{"num_hidden_layers": 10, "hidden_size": 384, "n_experts": 64, "experts_per_token": 4, "d_expert": 64, "d_shared_expert": 0, "hidden_act": "swiglu", "moe_layers": [1, 2, 3, 4, 5, 6, 7, 8, 9], "n_empty_slots": 32, "router_score": "softmax", "normalize_top_k": false, "routed_scale": 10.4, "balance_loss": 0.0102, "balance_bias": false, "router_z_loss": 0.0001, "init_std_router": 0.0172, "lr_router": 0.000532, "vocab_size": 28542, "norm": "layernorm", "norm_eps": 1e-06, "tie_word_embeddings": true, "optimizer": "muon_variant", "learning_rate": 0.00193, "beta1": 0.93, "max_grad_norm": 1.0, "batch_tokens": [32768, 65536, 98304], "max_seq_len": 2048, "train_tokens": 505000000, "max_steps": 7897, "dataset": "wikipedia_en"}
Below are experts of layer 7 (counted from 0) of a mixture-of-experts language model. Rows are named router (the router's row for the expert), gate (a neuron's input weights, with its number), up (a neuron's input weights, with its number), down (a neuron's output weights, with its number) and show model dimensions 320-383. Each number is 500 + 25 x the weight over its row's rms, rounded and kept within 0 to 999. Numbers have three digits each.
Before each expert's rows: "comes before" lists some tokens at least twice as common just after its tokens as in all text; "comes after" lists some tokens at least twice as common just before its tokens as in all text. This comes from a sample of Wikipedia text that the model never trained on. Tokens count by the router's weight.

# expert 61
comes before: "of ", "and ", "in ", ": ", "for ", "=="
comes after: "- ", "the ", "a ", "of ", "and ", "The "
router:468487499502499460494518475466493490555499485470538498493495490534484484525512506485499488483479465467546520508469491493485513491491517506456536496492508477466475497549530533486496536496491446
gate0:468525523494467478494533479482523541475538518506487453506491473497498511524517482458473504484520461476515500529502513472531463510518466497490468478520510506506476437520479525491508455461467530
up0:527495492511476515503526475496510492498496494523518472487495486458461484488519454496539477487512487511504538495473539438518452460529473469521490506496453521508479522500494523500523479556503463
down0:525482476515514525485473514489526479543494500493516487511520490484445484474517467475490473445539479527466496492507507487521498478458468502522508445481455495535473473505501509506465490499526493
gate1:529514485457501473459538513499496464475538508542484493487531508448482501477499482521528513516479533513459476485511539491465481493517503497494512490491491469515504489510488493513489507501528531
up1:534477538488510459497491495499490462493518546493480488465475510484507502513510467493486528536531477529501481501480515498493502527473459497479523512516556487526471540454484450539511538500522464
down1:490534484478509492479531519509451497472505504516447512524517478494525489486516494486495510530500518440494483506491484490485527489522437493462452482482500490503502509500501537470487544545523540
gate2:487496518503468503500553522502500489496494540512508494523503492504536549484485485529476511501503515526519550477540481487490507435523511519511466440494495495482489487516528469491496499499482488
up2:434558508500489491491504485493461505521507479503481526524526478509501463517536474512492527490493497521469494483507491499491463527493503468523529510479524502498507540542472496497521517452461452
down2:501473522536484493514480494522504474500464498477508490503490476491515488496504476483474498468491484529496536498490495496497480449516522526534539511501473486480525496471480484501511487429493509
gate3:513491531519515484493517495476567478529489489547511474446478510544498511498485518512481500475545512490472521506506500476490480474505487495524484529556511491489478539469535516520515526505524511
up3:496487465549476482497499475505496502474541512527553499545501479485525508474447534509515464516520480470509518497486526471511469496469510474524505513446475502525520521490485497516481491544514490
down3:531482509512507517467505484526543535536487497524432503542491532519505469506492532475441522501441494482477504497486504517492523481499503472487445472499504543477507517530475492500506500507474479
gate4:473522469458519495510500478472480492515493533493517444522457483507460483505525493531522474452490470544449503506506529481460471442515514478551499494484500502482450463512551500499491520545477467
up4:505521528497506473511494527457519495537510489467462500472555463545505494491476489497484459511474513546520502547512506509502548486504544542439518469551479513499417487496551487497477500469476547
down4:516478492509465488515529522509574505507517522460494443473539456513463560476536495475495457519485495531534495501490499488466511491519490507477508475503515490545518532513493532491492533492474480
gate5:484480491501532470502502524450491478489476475497546517506555431535528579499490523483499483452492495517523476504474449563476495458547522503511477500455532521496490487511507488482492497502487496
up5:539513475524468513459506513516529486474496563465513507516507512524498484500481503473469511497482476483512522485530492451505501527502490521503510519481495488495480476532441486488497543532503484
down5:500517520512477505474501463483514499490479496528504492478515478513495495510514501488528491508503501491507514562510497465567475484499485523500518489485524506479535528521518516510491561479501481
gate6:473520475509485498497526561503481468513502494468518489482506488515512489454484513515498516518496488512513468520506508536513495487509564510494490486529489504532480497460513472494468508455489473
up6:520495532510497450510514478495565456556491513521535482482500447507489491506491479502504471476523525513507508504442503481491514527487423505511459467512474542468481493487482484484459462549483502
down6:481509549527509488455454515524470472494464510483466512513547484486513488506494484458502481488492497475509531512530464516496513562450503503559499525479509522481500504494528452477538495500518505
gate7:517468536462505501527529498489498488506496462470502476474522550489526463491519543530509446529529508503502512504499481509478483490475478527509463476544498467487452530536542516537512532477477532
up7:518518521548491474503522514491485501516500508499493508506530491469509516478539491475465526494495442523526527503488551436483500513483500517498446545527481466458477493512525480516485453529520484
down7:483519507521459507538500461512525460477546557521526489525518512468501457468504464489470477491488512494464498514476477514499514515519477518497523503506486522524532535507483484495485479507491517
gate8:500522456477456457464565472504537500498483477495481498504497440475526537521518484485495477451534487504463482483468516515488479482519510523475534505524495501499524496524474554502541519498446476
up8:495475488514481558458508505509500534490520508519533470519504526507528530518483545506486462518485474498542517538517520504470488509497540479450500496520470525482550453514524477490455556491467505
down8:494511490484479526523524522472519488507495443507513515493505511463479497485511515492489474469507407514503456493481480505475496480534478526474478478512528485526533489570516483476517494465471486

# expert 24
comes before: "of ", "in ", "and ", "to ", "for ", "from "
comes after: "the ", "a ", "his ", "The ", "s ", "first "
router:454506500460497490483486515471474501528500495492514519495514502506442458526513500490497493472462460488509503495485502459503520470480524492481517488501508482469479523525527480500499512486490482
gate0:509505518523467510478497527492472483528508556524491543491527521486521525481508523476461490508490528477533526531492506454441514478457527519523531519493507478527508478526502527544502520491488522
up0:499532491524465523538459487500493512504487488491532496506510516495505487503514506531468514505490455476472513487503489447540473481501524506497527519506524519529532509511525486506504490483470504
down0:514535475497484470475500481486494484535497536503478506513515542510485528546520492569464516475474553520509497470493510492514468495519507528543485477524529542532524472516528507486490485503523563
gate1:517526504512522508498538464523503466494489533461475510492505518495456509536483446522489479499515504560490499491502518485503482506518512536481539466449463514491481509529498486526525521503478475
up1:485526514489450483498499488479530521507538528492527536537468467531513455499543501500483496467506496498424497472510535525492515492514504474515507512538467519493479498509452522477502506519474474
down1:465514532524507525478518501505481489504452518527461535521508509524490503489524498498517519507467535536439508515545494525534541469494491497513483490468509465471530538495474513547490475488469521
gate2:499501533475487522463492545508468489497513464501515515542474507459520515471481492524524510437452514493500522501480539437483537507487495542558488477530490536484471504477530535478486513471491527
up2:530468512517499506493515455484501484469487520490529476504507500535482508513586510487449498446503513524527498531469492484505468471487528478488531507494475560528525522513511483460516488443475485
down2:530545492544529470491543523487526539493500500528525552501475439474516481506499504516490497503512548477528552516515520509555480513514526505496498492499471504498485511487540465505472528524550468
gate3:479502489490466488469484485497523496528504492510479484505465473491469538492463521537502456492524503497496534541494502540506502473505492505444478454441447490559502512499510540516503491537487501
up3:497492472498491526520496482527518524510502460488500485453563509516496527453485479488549447436496527508493493511515511530464523493454496511486466541498491481548485439501489510496501527526537494
down3:520468531519505501537502515475540485513533530499565490502522479499554526495516506473558484525479478490485535460513537493505472483460509508472523516482484535509480507507485519489484488501460492
gate4:460480506477486518532473521507495514462490519501548480495512493530466502484487469512484494544509475483496469496539506525543515517506512500466476529462475521479500445479526495527496479517515490
up4:491489512500506509477485478475518509493527502502452524516473493515491515505463510469472470466506533532515529505491518518469482521535496453497521516482493517475482502540508454504510502530504511
down4:518502467507508537510515463482497499518522471472491542471493520481531487499499529506484536501535485534491530501494530509446507455476492468562537451514499537465491517521484520412521506490466503
gate5:501549475529514467483512485503546501469509456558494487536519507495512506531487497486501525498462496518505477514512518513466486498536492480490497531524474519508491484474504516503542460515558475
up5:496475533546534482478492512501497473469561503501468498519529545510510511516493492534483510509481493501452510517459484478477523486491507545498487480508479509483474486469519470512517553496541526
down5:492503509468510485518563520541473503471501535513442538502487543509536510499484514481485472521497521441541545516527490510485517511469496491473485490499472487493473516483462453436486486520485507
gate6:532497463520479479511494468478507504510536522531474490511530454483509486517503548453492506516502498509528481520548510509483517519477509450503494552459523495485502465541492543504466510537482522
up6:502515533433484477512517478493469477490454459452534477474493459515485466511510504492525478524504445526486488505534509496535506527487466480511502497503513507523519459465528505477496523486488515
down6:502480470492515540500566486478497522487535551486506472440490483491497494467543468477527471522528493481504548480518497483516463532480513519493476486506438505560509511513510522493526508503471494
gate7:487539484482435474487472488483498534506493490541509475492521555482541545532495486488501480506496570538535544517483529483519471548491403511497502475475508455530503522479514489543469502462514482
up7:530456517493478520513505483498507504491508503534507457515485464488532491524501505503472485479504470464519579469499498509494510517493504525505487490463498554505541475524546536517521491503477506
down7:464496473476493462518478528474533501500481494437520511489514468522472498508482514457503525518511529550496471458480523505516524529496533504483519566538515518525487504521471468491448467512499472
gate8:497544480495490438449477520497484501479493490529470477528507470538510489560469545515518535532484469486524467507519513479489522511522511545510537525484471487472512480518481470489492470452470535
up8:512534481499489509455504525477492522455448543495495489503516525506484511495474493515512492558451507474507523479473481485484533499505535545540489456536502464540490521520514491486514541504538484
down8:482509544453523495535490540509488519476475524512519499476490520480471515488432561526500458472499472476538490425566500471476467502503549516484506527504488544508510471510523532501517495525474486

# expert 8
comes before: "|", "| ", "\n", " ", "· ", "JPL "
comes after: "| ", " ", "–", ". ", "|", "· "
router:474518507477496480485525486461475511516495494498528495486504469548456476551479518440523507500456483457543516499476471495506535479502517464480504495449564489480468492558542495469505525537476474
gate0:522487501501455532472486480483523536479519527567500481517463523535519520499530469459535525472547474494524495489510549469513470542464526447527490503479478523482499456502517473475517491538490461
up0:474529470465435508515512516497506468485511529526515513515495459537491507470569527502486505522544490435496491521486463499509466487513492459479478475496547483476477505523479533498484497471502461
down0:525506487500505535500519497529513490497514494557507490490479482500463509503531541517517538502520496460501521497519487530525505507492454461514446503470494505499504497463492475504521479511547451
gate1:502481510513521506530491531507493504496476515490468441497474475525498475552497584506531540494513514477496474502472562524537501462530484493476496500438519472513523432506485512474519496491473489
up1:512500475457495531528481487493471480518446475520479490478481499483513509493489495518452476508478475493503486494511497490514499482538499522508493451496539444512483502505522475457517506471523512
down1:479504492492487493484509487517484527537492528477491524493487469513485483518491551499480478515460481512483479504479500502516527551538472505509524552530505482497470501480495498490477493458482503
gate2:528480480519458487492489526538486536534504542519525499440503503495493479490524523473521460492513542495550538501494474488503516500490494482528488487494551501552488504505514476531456516508497462
up2:556471521536477504499508491510432497528475527493526507468556531445504552534491476507447564515481518514479473516467475462465525506483514476485521479521459511533531513485509489507503508549497500
down2:462517515500464515476483492485474461498477488494523509511507447528498526523506494508485542525491537508497450509574553467510482446526477502535478502496494484514527512511505529473538524496515505
gate3:501476484531487498527460528523504468475448472450479512511511481508482514537465528518496493543553543495510494523488510480504530497490499501487527466515490504530522477503477482488488511555509507
up3:494498517488520512499504479495469489474540498552456500499508474527481502491526501523533496496509526522536495546452513506499492455473510519496517516503526470510443522481503475516527527493503506
down3:470493549480488561535515498483496487519517539503505498491502499517510521472529516522488467487467517483479497459514512543509492465480517482528539454478467475486508484512535516520488490476504474
gate4:479490498506495529545491496534504536500477526518490467500463500522477479505488502478451495480527476473511502498491446495509448527477485468513490521440521467502474499510528534495528487491484482
up4:483506493501506451482511501488518500477432483489514459504524539512455505479520456483537488541507488519496521512493481518511488469481529516530469477526492476493458523502533489534526502481485538
down4:478445492505476485514501480514510477520489513443504472504492500496523472535539502514497501471476425517510469469537521532501522472497495531500525516544479489563483536490481519467509464459461472
gate5:460486520499514480532483519513477506484497522504511448513505513460482526509443497463501525498486504470485471489524483513549483497530532491512470459527499457502526506483518471547472462482485493
up5:518499517469486509502484503494486498518527518490485503498494491478499490501491465496500523502510476527507488523439496496459495524438436449469504510524538510519522526520494509540502544527510508
down5:503528486503482518513463508500490521517521466510505496483477544484501504480493499540495489512515477503481447543510525529465459491530472542497525478524487468504468488498547524499491488468473516
gate6:477492524526498487472482504481471533525520502499512508464487514475472468524500496556486501532520501476505492494494492524508493528496480487516519511502520497484503521485493509509456485500526506
up6:506514493466533511482504513470498488532517523497516502550487480442476516523515543536526458525490527477490471474518499490477533465512489500460551501532548504499505492482478424507541489501495476
down6:485479503498498514515512503482496463517474542504499475476511443483530501489523518566488539533521522481493477508498534490527521513528517478502493514496524480483524493519482474542512525505525531
gate7:460479525496480511507526493485519549505537474528513475524491455480504490512516493515463513506473478459491487484473471495475460511528548514493499484504510493520472513524474482510496480498468484
up7:522505481425514505446535478476487514451487487509497510492558507488478522511524473469447480454501478501499489532471450526485480578545479542524506510510497534511504507536519524487506484497459526
down7:473499506529542539476468491514498502505509531518441470508495517498478496540498496525501489510517471526511491512503488459511544505499492485482524477462474443473462474496493511468429532487499532
gate8:500526499506495513484518535515465484493493522498515524536470496478487524492476509510512470467462473537546505490483492479501477495498500533495490461500488523468521509478511512515437508538516538
up8:516475513519506500524532530510511472483478526506510538495483495525520475495484513476456538520489456467540519492509518481549509527493478522504459511488498500492516514477487463511493522471525486
down8:492447493531498530524531495523494460507537505505499508472550453497518499515464497515474473484497471505484548531480515475464471457486507508523492509499508496497525530552546454531513510515529494